config = dict(
    n_layer=12,
    d_model=384,
    n_experts=16,
    experts_per_token=2,
    d_expert=192,
    d_shared_expert=256,
    activation='swiglu',
    moe_layers=[2, 3, 4, 5, 6, 7, 8, 9, 10, 11],
    n_empty_slots=2,
    router_score='sigmoid',
    normalize_top_k=True,
    routed_scale=1.5,
    balance_loss=0.000554,
    balance_bias=True,
    init_std_router=0.0175,
    lr_router=0.000544,
    vocab_size=16384,
    norm='rmsnorm',
    norm_eps=1e-05,
    tie_embeddings=True,
    optimizer='adam_hyperball',
    lr=0.00486,
    beta1=0.9,
    grad_clip=0.5,
    batch_tokens=65536,
    seq_len=256,
    train_tokens=330300000,
    steps=5040,
    dataset='wikipedia_en',
)
Below are experts of layer 4 (counted from 0) of a mixture-of-experts language model. Rows are named router (the router's row for the expert), gate (a neuron's input weights, with its number), up (a neuron's input weights, with its number), down (a neuron's output weights, with its number) and show model dimensions 0-127. Each number is 128 + 24 x the weight over its row's rms, rounded and kept within 0 to 255. Numbers have three digits each.
After each expert's rows: "raises" lists some tokens whose logits its average output raises strongly, later layers aside. This comes from a sample of Wikipedia text that the model never trained on.

# expert 5
router:162153149119136123138088119146152105104125103139088152140154146156152152157138148108153121126151124144116109121117096119163173122122109082112130114103158168125095131152147127116137165113095131078133097121117128090142116117089088151197132133087151123116122082132105111174115146142139116125112120138125129109123124095135112136101149143120127089070135141152148138135088128100104123112140
gate0:125140116092146142126091155152134082125143114134152132163143132150119172105155149132145129111114109125152110097157089158132130136118151073111146124193158150136127121164160121104105183115115136124141120138126140139125111129116102148131150109118142150132191085110157089133160153132110121093143148130131085162124105115105101095166159180128150143141115168135141103122113070149138121103127
up0:151102105148116122084152124127147103118147165114145124134094126100168134148124114177161128133142146123136148116118166077130126147114126106101134145078146080127145142136090117130137127136091141168162117090147170106146124136102155117124129136080100118126131161128109147158158143141103176151136098106167154130166147153103141148114088117120098117150154084125109116112128127162142169134106
down0:150174194144148087141136106104149129130132102091133136183123113106105090071132101110123134119112136132147132154170148128088103170141122109077064165107124133157135124132116118168124119121113107145151171128147150154093132114143119133146157120123175101126145141097144103139150147162101111137124132166156151112104151154160110137132139118147152085168169173119133126119116128097107116119139
gate1:072097121094105117152152148094112086139137139178111146140122082139124099140167149150130126135143144128100109121114105179158083179118116162159146132134179097134163143121117134135149156136093116111091153128111117170125073097146151137120133133103079156123132159114110135170141141136155104136131141116112139138098132099149073136163120142129147135132099137106104108121153138156143162128138
up1:163117094154142097105085137113098151133123144134169120123124147151154129106080136169075128136149110150113131105120104162125142117110140133121141140157099109119111134097133124112111139078138123099121131136147110097191147123145123134127143109120136116165098111099141102110150153092093100135148113138162086141111115154137087097081082106140101109139105144146147140110128107150100126142089
down1:081132125146098131141156127109140098133138134159179122128139152166157120088139141147061159147142137121126168114103128114189142121139131153137144132132089130093117146141130122102141087124107147121151106105172109110124131117131100111092158135127097113122191120150172084106121089140132154155131111159103155103116159141122146121119114143194106146110129129135147155158133112097161117087161
raises: ",", "/", "\n", " (", " and", " in"

# expert 1
router:133155141102143126118090145119127116108110137162066180114141158150180149140132161102143110130102115112134106116147096135140125162136120082097119112139168171132121117143114102088157139072146139115113137157087159110150125131083065134144151131111114118145151058095122118175111120111172115129128149171126162106112126090137091101115121163138111134120105143137140179127144147136092099129135
gate0:166130171147100126123116111102149140115163121095065138128161119086153144097160083105116117107114125098096130129132146097144122152108085092133121096144123175087110117120123124121112136140165167154145166136159141103123134120137115145125123126107106096182158131099126143135109146091138086139105139100112139118165161128135135095139096126104140105083104152155136097101143112089109124145124
up0:092121160159127146099092114146121124142106140132131114116117130140112094149119153157122139156111144072097116192109090159143083140147142113126120129115088058124106150123103113148113128150085121119130089143119100164128149120108127142122140142130152095119090137127142098084153136140126162114145125083105125128128157125136142128151122135125133174062127077117143130138135080123158193115160
down0:129150114126114148087184115158130108150130118143104131108183119120148122129126144120127118150095172108125116106167154096137130116179126120137082107083164111117141146124141162109106108118134133133183140150101130134124137102146114139138124152117141144151111110157121120127136202121134146093118121198132105107083121141140119130154145115123154131135138137095135113145116150109136113120120
gate1:161145132055140105155160112154159133068110126146104140158132141116121137105122138159166113118101116118124129124140115188121116155106107124151122140153126153163150147126126154171138126070114118100106181146164135111123147092122114147170105139165178168143158093130077167144123094171138164167138083114150145069083140153134107131123186158115154114151132133103114108075101148107104151123126
up1:158121139075137099148129116141099092117090122168108120139146138131177149109118155149138140114113168146102175117170109158097096107081117141145109130166123181093173162167131125153107086112129145134119134136032130135095126130140128124163148114129138119146097120101077139124100113169154146140125129130099129119160178146110131117136129154114146123153157114155133117120115147114114120093134
down1:108126088138173158121133146116153126149161128129138150168125133145116134117063126132131110101121139114151122110109145178096190109118170140136161118124120121118136113149140112137124119135139162130115104121124111100133112109123148117116114108118112116136146148142183127136125097099112102153126146132124101114176122117106144106142166101097114171164124149144109128116108131171145125125128
raises: " and", " or", "-"

# expert 12
router:102117120111113127100098135077176116141108118152103200167166144089147160109112133134128114134120154083095160095121100135112141143139149125107121096147161136147104149120113113106141128095121112091149157146134161154154100098090099071163105130121108107151150101087099145173124138131150102171105154141172154124119119118175131085123143124100090126134115166075080139149109122096116146133158
gate0:124120118116151125108157125139158066135125123106180137116123165100133102089150130136112134148127157129122118127091133125160126107145120082114122136129113122118074145142099114089163119101093124130102118120105121111127112159164109127120133102095129149155108141114110127140161105092092144163118133132133105098102151104116129100100077129142107086102105138151100108132109137132127138187122
up0:120099129131151138113099140094136139132113131176113115108116125128118113126126115116131144121104101100105108134188145163118147137143157135131084098163152152150137094093104122108108121120158118130104173147151132132149108133132134083087143132087130129154133156086104150100124098095183089157118113118152102119091098142150122141085112104095089139114179123100106112162123144133108109142134
down0:088119117120121106131097111135143128138132115123123117120132126141099106145142148124104119096120129131101103105112161122127173145113165132134104117084087141103112165138109125096103113147146142163115122128172121165129121201118120138120142115094122156126147141125116158125151124091108128110130103143200093109161096135091135124110116088093170131094152097153166110095145116109142117127142
gate1:140142133147093142136108088137168133148125117133105138167148158090113121113109118152135113162132124142124156130135148148179148152151151133097115134141127126150133172150112139105144122117081113128116103145165115142178094170121104113067076142119148149163150107128099145161107114155157127125134120148140123127128104086133140136156139114119129128167105138101160126130160142086165078055135
up1:142119151120144127112165155135145095106158127145148115172102119139169137133141127149126110102118133134139087132123116087110124139122140136100144186130109147114113124119125089146136128118148116115123135129115124089106140127138112155122158097132104172151103130121116131148145153119114131125118134158096127103138078154074153089069080134134126124124148102140111107161123070155120148194082
down1:115133116163139099117102128120142130108118155126142143149139139185170079124159147155125110140122125123086136112105150096158133129102123162130081125119146139142128116142137136104167156113098095113077146209136126131147185116152089145147133141157140094131127199151103148133148075131120097166091147122122094099159116148150095138106121096144154109114135111105159134136144171127124074177163
raises: "ore", "or", "ac", "ack", "it", "os"

# expert 10
router:151116138103141138124124136126148095114117117163060181122132130106147153110132130128122093117131120144091115113143125130143146151106150090119156109139175185133102148142152102075158148127158147079130146151089151100143128110077108124128070123125110097111123115096120111181144151131162115118135173126168145105123120098123125083130140137094127117098123134118144152146076130149100142154136
gate0:105119120093104131080137161137116160147135084113078131105140113150140126105137137106095064122150082126095128106086131122091151194129072123148122131128109112119115138162145143112163130103112107093114119119106143102130054148125102131091124098161104091096136175170164139141137126120108093116144133152165153112111112106114131140113123121173132116112102127113114118130126124126139126108143
up0:111090153166126128157079126100121114126119170155150116120121127136112131139150116126095120147132087175110183123145089143151085119145154114108136114166135138184137128125109088145107127121142109113125078147089137098112154121117099093142145161135159130121153138153124133163116143112120142133147079114120141135186146163162116132147122125124141120088066117114149141114132123138119133105098
down0:133161101136137141126134167158119101124159120186113162125164130114133122155097080134113150125126151117095086150140126129122102143113152132153144118108134126112117135180148099112153165110123141132137135135165160148162129140161109151104171137138148086098143141090123124136151141150127126162118103120119155118122129099134110106121127154136156111156093111123090114150133135122152129134119
gate1:114125159132134115117157133169122160145134137117130106153143138110093117111142110090158118155141140143156129110097140145183175097136132116132120091175162096146116099182126116126079124112100146145122125123167099189133093115151136143150130143130119132174105139141095114138110120160126096164115088144146090148061142154102110098117141106115129094161140172137123091129152153088122129156177
up1:101118124153136160114126120133107134135153125098121124136091091119111159107161112100091124132140116154146142142102128116128152090121162130159135144162081146102129093143156140139128123124180151124135135161161120123135119146124153136106099097144149137156088132163146130136140133158139114118130156146127131136115161098129114096143097128138121165149108124124157173112156150111162143131122
down1:129132119144127104149140134111151101138170122157079133163127150136134175115174080120176139140145123115148128136099097086145192127143130092097097083088144109142160123142125089119135154072123148100142127130136132102106126143184104131149162121168135134166084132114128158124103098124133091140084141137140112169113123132145131126139112129133122164083100188143131075125142111104160159102107
raises: ",", " and", "'s", " (", " &", " in"

# expert 14
router:170124157094114100081088140104174093110079152150105165170133158139142156136144136093145100143134127140118123144123140129124122144120101091103163115121175190133148193152094111099155127123117156105171139149102146088144104115106092125127092146094133126164124118118130147137151138105173101136092123144137144119114096109131134106102154133094117114137111120114142143108089155075097095116163
gate0:132137165107155151138149095149169126137130132156113152129119127131154111146169132096149089143167143106104143162155132118128109136140148079116138113101143116133140140107141105134145120155131139185149113132127171146148070092128141141117127156143105087109126088086113109121116096140142134138096118150128122150154139146174113144120119155199124143143149119132146134148115166107133127162164
up0:139124102120151143110107115134119117101130160126130136077103160150157090098132107136170144128113112106146111173150145122113131158111070084146118130092166117150130122120115121109141131187101133145118157110150158124136165132142100080131163075100124173109099084131105116125155142139177143121117103155137161177108141110132070170132138121118126152129103099125204103147137144106159123135106
down0:104125140125107192111106102109092101076144099126144111122099136131103131111126150131158116128170105099163169127112106130115106121111126162118134125113138133088121157099115102100113129163114070154103155118138138083107153159111122123093146157102133152154113114094094126142124145157113156152124089125166134133150144174179142109164124126138137141110101129130124091150176125108163142129131
gate1:139137122134130067126119145118148082120172068167086163144173111128174150121129125129116112114114090146150111122130125128100174138127144128150116110126127110120082127109137151132113134165134060119132137103148104104130155161113139157140137175139130115116121104079102097120085189117166154112113100155129125165147165107153125137133158105150135160077123123113082128130120153166136132115114
up1:117124149117126112120104110146134102117115111119099124099129144112119144134152153116121147097113096149114119123167134067097131108156145149117108123131167161108129104106109136149157144161153120133197175110102100098104130119115129157108116148112162125145136125131125087087113103166103123099121111162098129147159066093150155127118141091165138144120154147113102140146126150144146102128108
down1:065103098139098102110136128116104133137111138126095121156109155117152120098141139113140065148159093140124135100110137118121137111164129116119106081164116134134129135147175138119116082124157084119143124107132144125126138131144114135118165110192103182145108138093136106097141148143163107114126135177119079119137124127117127140103102142124144105129129143138115133129145102111140152161156
raises: " a", " the", " to", " s", ".", " an"

# expert 7
router:145140144142124101087124106061076056143107135142094173162146131128120160130155147120139135139136145105122149075128105145150138134143119101123161109164165125119116148131136114130162123128108117094149131130140114153171150127077121115136112182112134106155156118114160142181118159130145117136122147141132143130090133111150094104114140177140099094103133149127139150120092100162101117097136
gate0:161076162069132111133089122135121119087128107152137145151131112133116114143109161155133132130095160095143173138111097128124121151108148138148172134121144164140162121134110142113121145144161086111144156156139143157134113132114157142137145140110127133129163142105154134150074132138130108139084134107102121135099103097156093143121131157130125098067092125121121131166124144138150111092107
up0:083091134089098116167115091106133173123065123139156108120125098171083109088105141153112104151163123133140177121152127133154112142123121091161124151156151159170147156112115080123135136100125124121161131136139113088179126132145135121123125136131141075148155051131129081109132121142112119113152112133149080147114088133110129082092111110117152086098155184106103118138158125090118087147167
down0:138129137123133138160106160163165118170144081108117124138141106167129163138120150116159162104143150190099141119138120137113113129117129104146092128162133144144153091093084116147136116094124137186128129112117121158132121125094147121146130149129139136095152155117136113100169124162074113165131145082157127118136047117134156151163136151143164194080147150123118106122130129168123121057120
gate1:153143111161101071081095090126123127147137129157108126120126176133127118126125121100112147151119130153121137112104133127143187150135130093190098108162170141104106162102112133123089203122095145132145141121116103093111118165144169061109137125089120143150171107112116168145134184115128144101100115091158086140118151133175092081147165113150107118091160079108112108106116109100155119115131
up1:112168177140140144099107106117130108145130159105112136147184131130084127129124116147074176101097131146117086087148142084153141123134131126127124137131122143121147163186145159106137130157102155115099163084121119154165112159104115171103156138137096108143124102100123137121095131103109133125162119152139162107125141122117106096134102115090144145144118115142101095064170152056112149139137
down1:115117106123106114135094107157126149154134161130146123182151111071181125143093118116129141129141122135075106137108135156203129132121130183145139122110119163153135102156130128082104145102128143105164122150123105088154115153126089144139110148144108106112175110149151127117115130138147095115144153145159112102145131155116144148104135103183150138125146117100100097148203147155102144148148
raises: ",", "|", "s", "-", " and", " in"

# expert 8
router:156126122145129128116133150102123090154123114141103170139149159135131152116135139126099111147124148121121129114142119155158141079144115069111089068114167130123100153135138120111156122122132143057120146135114183150160142052071121119144105158122115087132123102129134129165163132156142103146125150182155179153085103117151113125144169128159126118116080120128130129153104127090106126150119
gate0:145135097150168119102116118135160166144142120121118136190098116110126155081130120139146108132154142140155107172116168149193154110136109104088122129130194084117073115160157114090101101150112130095110124106140140122067119142142129163152166141131159109115137122126126098141152112150130128149120145160158165132124165116123133097131144096125132134122112146122112114126139119115129153135119
up0:090156128116086157150084149125117128095140141124133173112113150146150103121130115111103125160136150126144109127097154103128148088143133151139091154120134148160136152105136120142148133106155135144110159104109078146138109132129132152152121169126142118161087146122130133131092116113133142112089137107097131133114108121116120132114087144161117064119113108103119101184116134103128088162113
down0:153116216135142151166130125088176118138117106106145139130074116138134187171182124085168123103143103147072158142129112128133133134111162169125152083135120106105176132161132117155116110116153146148117142127130124152073122117111120161098146158112125138117104100127159132110135104112116148139138129093119099189109146157116100127164133082101144115105109151126119098147137157117189129192118
gate1:119105120150181128115086133101101126141151140136112133134100166120134108144110133138119118125152118092118123148125125152109124108115090130155159145140126121136158124104146095113136103119110147102143096127106182096137161135151143039114181113143085141127116097163143136169139100158089147101147156130159120142059097140121070171103116096122120136166112132134124139119144112125110111139098
up1:084135093184093126151165135134133150112164151096106146078115138123160113113113145116092157185110185125154119139120127098151132155112123161129116159149092131114161144186136136132147110129108168119169131133100090144106145152148143151152093099128151176146161138140112140140167117084132108154095138145111132117103153095113147117125116138117155093105119174111138167123114095084093125128113
down1:143136163111132115113141157129154096144144112173113156098133100101128133116122142087104094095146115172107157110153143125143104116121126124165150106135161155150162143111118137118099109160114134163147090159130111107124129108108113126085099156124093134106115122129140133117160117114131064154084135098122135075145143147138128144158135090129169101132141138104163131108150130124116163142162
raises: "-", "l", "r", "om", "o", " "

# expert 11
router:098106133135131079107121172107128134161101160135087148155154124118149137117135147068119098163119122139108137108123117150136149098139130114122084072117134162100124125119153137069145128107120108078130128139105170105092150089088168116174109134097106142118136098107143114174127167126151099160081154134128115152077123105146101119079171121135125105087130131095120162149098120133128150122135
gate0:138159106104158117139137109092168140101081150092163132094105126094102117151120138121111146116099155094151158148118130151147088105143109131104134140120131148166130147151115143110103123125077151101104046191148136133156117125094138122125088133136097123090081102117135107105124091167157145153086101100130138134088106133156138121148125096114124144120108207120154088118126120111160104125103
up0:105174136127115138092138174125137134119113116122144127115090120117122114110151120113138100126112145143154138155115062125122140125133150158138102152154168134136130133096104086144147136137093139138111143189153108123117110131132122183132128151151121161154129122074177086132136144145161112075148099133102139114114087120175138145113101109137133123110140168090126110132111127173135114112172
down0:111103161127128090145167092118144126115123141115117111086112152118121104111114155128123134151074138124117106121130132100125151133131125133127127162207160112105106130125150153122132112121094157082127091135128130134155134129131105111149129138160086099141092143146144118140158171138191123151137157161110111108135132085122161130075122151155208135119150128144143134121101151118112152128097
gate1:122106141144109152127123092109139133094144149109159112159113167105115164138114139121146091161111176171122111098129109142157122139112182116103141118150138150113152164129123153109144110142161157111105105088107134115144137085111142114144129130149128150102165095103151106131121123125115105109123136142112097165117130113113089127161114098115114087135133110109131066124112129155140120144094
up1:108100133103120140108139115170173133145084132094104107137100164152176080142094119133097120168149111113141164116118169197126140151123136101141074136180111124126118091114091158122131153091143122163131105120143124134152120122088131135097121144137134151099128184108129088136140168101150150121096098114152086113161144135122113131135123162165134128125126103112115166112128106121132123160124
down1:107137145123137123111122119116119108155124108133094106137120147097133075074164103118108122125121134104103125110167109141121127112108119109112102138139135147101151128094169151178179154147125097107133107150091135137130164144104126101135109129156140114122164133148108115107118104157137139131123136134140139153101146156128116172087117154145117110141155155128125134116161184092120118157158
raises: " and", "u", "-", "os", "a", "o"

# expert 3
router:127159103099158127102095160079136094115144113142066141174135158135150148147126150134119106140133125141116141094129111128132134116119146095113149133127142189144127158166162085099176158131125151098162130144105149120160145141083130134169104126116106148140157110106115123178160139112115108170099174121138145140116134071133088082126115145145111104130112169109155149165120122123125147124131
gate0:122105119152114150121133146136100133150128118134110161140126088152117118137141101082101153141102111104140118110161117138113094120151105123108152129116153138131106133119123099078142122105143108122121146124151113165146142126142114139096099119111132103183155129165077173138179176099132125121147180112140138128100152075092102100119155112152142118114116136086126114136133113123139145170156
up0:149131119165139113090166082130109122166115135165146138110142142133136126130145120143133138137160154132105169136131116119097139140085115104103113110156151125120098151100082116145138086149074096116177157149106139144116109094158098160133161115130134109143123130151160116146152088170148117116101114132124115118165150176156142125130155164138159127154145092104148123137091145116093115143136
down0:112095122092129140104118130136136167144131088129140171172136084138165165142100110094131154134148114142107147157163123083079140184141162127151100135132150100154117117090137122158125137145131139167135145127117132136159116156159133113141119150102116116121114150183115157124149138132162158131119166111131134115129107111092116122120174125182093128135108093102168130110095154154127138116087
gate1:079142123096128113130136152141123144116146115130098142105152102117157131142126154101108083123160099146117150136163129081142126112146112130111149115120146135153131156129123127173128159135156167095120104173117140185125164109120123141165126120151100151154129124119146139166136086139112125141149120124146158167147119102114110120117145115088071113139114142119118169101101149083145100133131
up1:176122133139119156120157142088136125127112150146131125141117110138111144122128134120141132130090136146116100137066159151099139156118177129169153122098148119119130136118121156125125102116102150165120136112139165057171111135122046144127116145125153124087160109105138085108132141130136106102115139110149090089122143159152176127132140087143142130087098109130111113063093111138123116126113
down1:159134137128145139140137094150170119115136130149137140142162071104131120125149161097129104114154105133085128159094114126126140130118117133096133126136159151142107160112152063098145139139122149136126134123139103099150133129104118074145140143148140179103128144135102142122068157186154104159096060111175164094130129142111069160153150087127122111135126130107178143155138104103114115092141
raises: "\n\n", "\n", ")", "\""

# expert 6
router:148121135092107120150092147111148107138134117113110174160114140154146164167121164134156101198146132158102112125098104125123135101153135096092150099118151154119116183147115117116187137099127160107148100137110159109178112120077111113137105130099121144093130080119127130167148130105142123124106122142170174088135122087102130111149094139134141088110122144112122160118115132129115117134130
gate0:127086122119117116123075128118155102128147150115136133152159130079116167084157097145085116124137152144105119105100068120113141147112123110137155112137125117113122150073151148120158125121162096095137110172115140100093126126129120086149116124108120102114143150139165106142106090089154112168110112124152147116150121151141119142161106100073149130122101142115155138145134108097180135141163
up0:108127128068103164149089092159113168080121117138148107103121123144121119138148141142140154079117110137091118107158115129075122145131148157115135127147132105115155118087139140178111118150105167122157136130153124137107107137139129115111109174164109152121137141143151103120112114119113118136108111141146082130119155123141127089143114116132161148159110123098141126123114154104128131107132
down0:135151138115124169145158104121125123155108123105050129135104143117112148065101117127144115130131150111144144125164174137094146125151130096137134114182119144115167111114146148114134125110115149085166188148122120146150095165102134115081139168119135153140097119160132149133153101093154159106143090160130149123134140135118125117115166155142170122136120139168157131118107138085105108133136
gate1:150158141123131137164119115159135121134120084101135118148116149114132152132070156120145146134137124105128143129119179152087150136136124132135164093163165090127145132144137147123143119159126102115161129104147096109143093144118125101101112127144121127143115109149162070134116124103151133138098074109132148101116103088106092144143089126108125077096095131120156135109141129110096113124100
up1:118099137148125107117170125094121150130128129148093150120148109086127126156115136133128136112094166104167146116117052158114085139128108128147125157131154125139145169087110155137114157109111166140122138148096117109119095090157178119096168130114153119096123125119134158071101155128110163126149149146182098123123132140165114153140111170122094198126133132119134154145162103122158136104118
down1:098162124111109132132128160148138179103140129099152145098112133126127158153104146104112114152137102142138130157139121106121142155138089117106127154141118109122088159137120128106144136106154120168111141150117130095111111136114134161134146121154145116112141138135168146118146131100146133119155081133116141129114135149118131092128122118151117191082131110160139098110147132050079143138113
raises: "-", ",", " and", ", ", ".", " "

# expert 13
router:167149157094111147137124171112154112133115111138113206137125125147126134137126132103125092122136116116123149120122106128127153148137093086122135083150186138146122120129162122099150152112121095117144122154102160125149108105088109112164133174111112162151140071123128149194141155125133104120132129166147139145094140079132118102116154159113114139101123121143141178139110118116105119105153
gate0:146117126137161139132088136121135138113120128127114128103079105141095147136136083094124136116124104127166176148155100091082150142119101133101143152162122170111112120138154113124118162161148138079152097154156113127132131159131112129139100124112136129127104167169123159149099113101150129158117117178114106137125107089098142111128119093118093098156165171153109093176135059111170113137072
up0:096105117133111133175100099162093120144108108172127121128159148114191146125159141104108095164145129122126090085147087135137158067145152138115156118134081080120144158137168155119153134086140146175094110166117154137090122129138146143184094118090122133128157152131114110119111135139109101100161109117161146139139121147124145088150120147160121127145110143155171172126153124168142124165149
down0:103136123127089142115116118144183173115156104117110119129148134186104161129140075120121148141124105138130105128105142134110103152126124145169162139145147193098140137150084138096135118139129092123104152135129108125175147128137136159104124116151101131128083153172127121142117113109127156100075137134150125137143129119135103149122144086173149096125102128130139173130104123157133143175109
gate1:160139124158183109106186146150131138141177125139133138129126123117112156081158175098099117137131133127136131112130132098086129151132085133118170166099116116097065138116156114115158128147110135129151072150140145107138136118129100122161123114103121120155114134117169141151152093145074145127135139135149109125119116139120116125068184146118123090147102117161103120130070142103123150119143
up1:138161139102155121099106136102130135130119111109111154128152115093107171111137094140144137125149120093173146136105127110109088165186137135155124141161139123124096136136107140124079148132121158124121157116130143092107180142115079130112143106090120112139095113123113138149136130137132156123105098132125163125155168156154123111130149137096133121074165115145125115181143131104103111144149
down1:147119111121158075157117154146104152142112086116129150180124135138108062110121125133097108138124124088152144147152106144132112127128111126136138142106108090120136149117126120193071120126116104119141157121098153134137078155102116121136127068152126099118111123108135100083142121151132142145136110123107154088111136140104171123145129097122141135147105121098104094111102133105149117116149
raises: "um", "ate", "aul", "ip", "us", "ut"

# expert 15
router:119118099112121132139122141142124102139089132128100184145143168115137140103162141110162143133166102137154129103087097154151141141106131107118129044137135156127163152113152128078157153119125144068136177134073147110140148107073101103140136157116118136109142085113137111187099159140160084142099121187142137151138112095118114108102103166082097143128125151106150163139096128096120132139137
gate0:100155132109112146105109126112178179141115112155140121151127065125118181175101116080155119127120166115142086154096107135118100153150124136089123124145148119144134110123119116107116141101129116131184160135130101068160136105140103117160102124146125138176147136170088105104199149126165178155114160101121114118103114117075150115146125095098127131103097179181124140126118134093156109134095
up0:161138165117148124161169166101108126165155160169086155143150130113132140121148101144128130127101165141138152128149157086111119131151142127170109154117118088087141166133123155164153124123165168137085128171142124135147105135119138155143115117120171151174153141104167125135104132107161105121133130122127135113124184158097116132164147099137150096126162080133104140110127111150108147117152
down0:129109128164113110120092161143132124139102103164077133130154125136137139116124092148146145088183106166135104125147135135122117107129109119115153124136137103091177176140132120081119154138134141136134087095144171115081142162098167135121135126110141091111120125100166147112116175160142123112149126160127136159116108166131113108197168092090103110149117127095142139103149094197072121112135
gate1:144187091067128118090135124129121122090138118136115104156086135141144138118093140104144096142121154146125126143092080141162080146166157153155127122160137100113100140132120135153092118117110144147129115125165128087147153123127115167164123120129117086149181116122130129122162105151105166113132113081113084098124117142135098171129126133160120136143153144123144084178115119131121095131113
up1:141105099143123129105097134118111113095103142092121124142122112157117133135123127139160122109142153154106132100134077112137138126111151155174145102089149123140167118170146109152129128144132108131123051123122136153163076162120118144112116155130154131091102105144103137111155157103150095076147125154143110114155140120114117107136163117108123138131136187121143134128136160130125103113140
down1:100129120091122142142124140133165138088138096112142124103091125142118159149117125094112089157126149100120109110139135091130096116151144131179098160130152146103146124125110158105150061108118145116152103185126141124164121126145082112136146121096146098137133145161160131103145122151084132120133095106134134103100150159131123129142154067148145156120109103135151151096079128062127141120116
raises: "The", "'", "In", "M", "-", "=="

# expert 9
router:150129132113127126100120144088134101141118124161100166180132118121176156137152138116127084139140147159131089125111087145164146095127133096108132082105158151122107142131128143128151148088150129109124120167133125126142132109071126140145118140119119110134123130112128097197189156124124091155095142119155136128125130103137091076122132156087092130099088128103154133111157116121107143141115
gate0:109129146095140128167141086110123139169126093140103123100118164091107158134112154119132137110131176104100128132141120121118164138104123125146118153112108142131129146116104101132136153188156160139155121107135176152144127136109156130125125159106158134117134102075111134152073128156163157139159136148135106162119133120140139149102160135163133082132166106094137151120098143143091075114135
up0:125079075113089102142100096098142124106151175159135110129106148139157103148120137153150152130094091181160127133148123125122133131139110077116126145116145130119137119119144149115089091127145175158147073167107157118157121073147166100126138114149121143096142122135151133147068148119140104158129129136117116100145120117184130160156098097137174137114141138129105130148157151071160127142139
down0:136100093098074130102107090143163141131128111173105180135128150138096129121132110125141181102135122098128128121156176127147121151123136115134135132122101078123108196168099149106141117099130161127137153174089177124127150076118197112129118095150149134165163106153105146115151130138105152120099144129147131104116109095141110103114114139089136097144134146161124120080137123091135078161085
gate1:103165083086094160105134130141150114123142113079119122135081137149166129164141126131161131090130122152117097073111127108133127115124084086117087081137140113147149154122149121133104159150118117148077102135168116144126188109118151128131120138148152099109115118143143127175119124141103128147113114144100165131105120107120117173076147116152122119127113167193116177178134088108126111090143
up1:166158119125115121114130132146092112128089137156111148104088121139131124091119155102179149102104112124142104112117126136134108110122114075134156094170195151124102134131085132137128114146124078107102123117121132126157117131156107138160134134158097113122152149139123129149093147153121115125109118149097102216145093124127160092113096138118136103122136149145153123137100159079123071129138
down1:080127161119123142154143092123172153151123122132139168088120106113100154167104112098082128070123148116127104149143139168122101114149137107176096164092180122158110144122175162161160115147103124190105136116150133107147145113186116163132159113153133130102155091133131130118097082137104121112172118108091125123147123151112123135165099120095114126101131105139159088099149140098141106139110
raises: "3", "6", "5", "7", "4", "0"